Experts of a small language model.
Size: 8 layers, width 192, 11.4M parameters.
Experts: 8 picks a token, a sigmoid router.
Training: a variant of SOAP for the experts, 6479 steps.
Below are experts of layer 3 (counted from 0) of a mixture-of-experts language model. Rows are named router (the router's row for the expert), up (a neuron's input weights, with its number) and show model dimensions 0-95. Each number is 128 + 32 x the weight over its row's rms, rounded and kept within 0 to 255. Numbers have three digits each.
Before each expert's rows: "comes after" lists some tokens at least twice as common just before its tokens as in all text. This comes from a sample of Wikipedia text that the model never trained on. Tokens count by the router's weight.

# expert 42
comes after: ")", "\n", " |", "| ", " |  |", "\""
router:109177087215129114131144110091149160077133170095148157113186056142157133164174127149171120125110148106087122162106150150111138160128152108126181136062132184144045041064191136134161160129165082127088142136142060109122097165148130136130204111100146122099116160128181153151140090124119122127
up11:161163065077103155137105156151142087071162184084110082178176126154162062114122157087119148144131091105066141127123154112137154105132166112156138196180118140075121137103085115133142176085079179164143132120146086111102129163168122149139166154179143165154126137134150113113069208146098146081
up12:174164163146117073116104152176192142174112161059056169123146150135147085129109135152179144083081153100146127128114089153057117073108151132091115104131151072151143128064122103115171142094148135114155140101170186092126137143087081111088148125151163141090083117152096175121143122105147103159
up13:118131142164069129105110092156088062091154170077140133132130156164140071164138130119113171080113197118103137149110170143088129092140131148065150105119135137095081066142171112118114168123126076131133088089108046148146193151107120136143174118123116087142114152092112151124125105137139108144
up14:144138145134124152124120120095211162140060185084125094168130134108117121093144109141134112139177146112105130137065136152058107105155031069140132165150074155117150088165140109099131157100118152141186133119196120067185108143106101103155166147156137149159184147152129079138107095195165125136
up15:107155112138136120102176085100124099113136158048137116109073132119138198052105132099151095090148148059131087129135105083108148145139116131147123092142140124082110129155127110141165149120119120122086085109127065167140146119152145135175067123109136117113133106098174136128117124076147131159
up16:114142187116141103119146115109168162103093149076166111159064051077113208100136092110163145122128140087107126120148105200129116120146156177117138127120179126113111157132071121090142078088157130123129174110132127145100099114157111142149150095128115159219130164171109053161132129126165096110
up17:164155116062092116102146171111089131151076140116125120110077052128115113180118132103164165090102128193048124178097145176114133120153144162025070141199157158173136167127122138149117140116125102106125145079088152144117143151168119127171149139106122151067110130092139137123188106157120125164
up18:097136171043093120116156069124113125190154135144148094132137052117121189096095174114091166165115140136103136124131136195126108145135075141113138064182125072097105140116131178109112127095181085141102159157130151178121152111082137086125129112107159162083089137136157124166113165096114125166
up19:138107137100139164128143153137055151164193124161088094099094119156163165101173127119124095179116147145069124156129149060144142069167126143146112183088052079090154089159175116155117089135120163146142115127147160121115115123130168111141164130196135112138129132168065157136129129141202084142

# expert 17
comes after: "\n", "\n\n", "|", " =", " or", " with"
router:034124075070168072157149104220210128098144176123122113143178117064107190159118082116150128134102101082130115121166159118100097115204146109140153162081156189138114131152151106140110124183160080142165048120124108147164115087085116151149148177155108113158129139164130165185097075154164179196
up11:099093159115118108098202115129121136125134134137152167121141134124192147082055109110098192142180085141161095148119082128091106111156125124151118126122100167148089124119161129188121121099140122136132144093175067077117143096147074128153099122143110154179105144068140104202143147115186130177
up12:119163094132120073142153125110139105126128141110131080099145155127142134114129138123143077113138163119153148179125110138147158169126172123146149216089155130143132101097129134141167172161123157110128040115117124113167130115062103087044129150118085137117166148100150118135142139187150082099
up13:083130131123135097138147190108129133152126121082088173122163081169124161192143166145129150100103150118112172097169136144077177152085130127105099108138152136108193107117168107091118195163094142123140150129112109150118157132116171115079172183149105108140136139157091113113129123126144133144
up14:147090156191115118152178182102154132103125127133118135129111098127145168147095154088146108113130195098089185155063120152195104091120152137134149118141120098155102132093159101214103186168126143167160145133080094140103089198164122126135092132115095094123114102114127083121133141094191083136
up15:124108122108136100156145140168136166151118102155066107152167101193164117133069069079170138162102104197118138150127144082159131117164106101097077115146144119154110088100130161149112079072121143138137107152108093087088099136105153103130164073128177130054186167127120135150115144127119176151
up16:073127083188101089132083071120175173104119153110128115097147132127151126118125154160134119136127145104180098109193067172107130140171172083156145104161060130118105170091081122190152147088088101127139076150200144075119158120146199174132131151111127131171115192121117178134088163129097143149
up17:137191180092133132072100091104113166157091114125149055111124118165143118120114136095168149074060086136148117123113118186144111099136118126190166136111076226119081101127110162087137086086112096123134148136155181136065133169073146136101070142124092155112086087144101105131109118193110181128
up18:110210083050191139091084137085142181147180160149112124124088153143125122106128155141114060106137136123163102166121196150158106145137149155121157167116128147108108154160160193150140129109076137146144142091114108113167178168090102146134123094181185055106118174115162126140107191185129102113
up19:148126100138104180117211124147117101107137184154126108158024117118142150115140144094162162137130103168165146124084141098144087125136138096108108063144139150150098148130125140068167157140125124105138098131067137145088141067093117161150132121170098083180109118137145126141160151088185055151

# expert 5
comes after: " (", "1", " | ", ", ", "3", " "
router:047168118161121150117136150150112140128099124104113120094106148131118162201153131189142106155124099066143164166189125155122161148161074084185120132099103127167105114136149104131143166168174156090082109107121081112148137125116096204136127148158155158091079177114132105112184138140119176172
up13:121210156120185165103109161116031167162139083151066099104136176107157073112074156147157122156062164136125114131132099107133171116155159109138101102069060167158100102119136136145122203138064135133119128128180175131113124107146134136111120141182123145069098154167159151118143069093094103107
up14:089099121111140158075129144135145189108092148157064073174146100147134170063146122118116115096131150123131098150120066153129111127156174111112171099145155196116105079212139119117139174081083129072107102117153107091119113141157119119071131136129168125122095172106172134155128137046129185138
up15:120140105081137107180162158164150101135118144186092148148158130150175104107125149140135134123159070080116141089175133196112114136140160125160175126157109182171144159168091135114150100188143109174145128105080100105160063118118167119120158143142170108149112117178158107162186127110127075129
up16:129121086066093121138134127101140130159133132107094057157112037097158137064132140113112144176152157160116102112121114190129121111158153159123137050131165106111148152131112194111129143113080083156124092121171196182057148145137143147173145194114119142188143117123095145146151147046128066118
up17:089175102158122104083186162118120119055156158069089094153160133138110164147086107074111135163116133141157143140145125181089093104097099103135135156162102115159131172107183120127170173118076133147115134163100126172146101098160169155158117163141102193115106141216137089131112144133122098158
up18:072148128094148124142141194116085154129153169079094113109096089105131163162144151052241118112159117174188082099103198111128082130126165104129173088128156107111168170099145090092103133126109077142208113151126170138098127118137105122124152139073137136131119161135135106098138134163105123159
up19:116088158133126153135111119161138131113134199098100172095162112113104086107161107170093227072123129141061136115128165135125119123109103096140127157090139150159117123147128110141185135183147106099131150175129184083178160148183092186148130090132138182177125089093139116136087205113099096146
up20:158170150121127193136090152158171107146045116099171153047123188137163109199138117165129160131122181114105157144135063115133099170113097170145163114140123089160142134087076104090101163130154120136116123121123180103163135172106136135133158151146105105198141138116121173145185114138132088154
up21:131174166131147094118104160173099118141053125105109107083135180100156130178141115125179103150192147119101156162104105121024168116096237133125159203138104158133164138131131110138161088094167114144158109160110150164156129117058170119068142148121100092149073179124143122171130141166109139091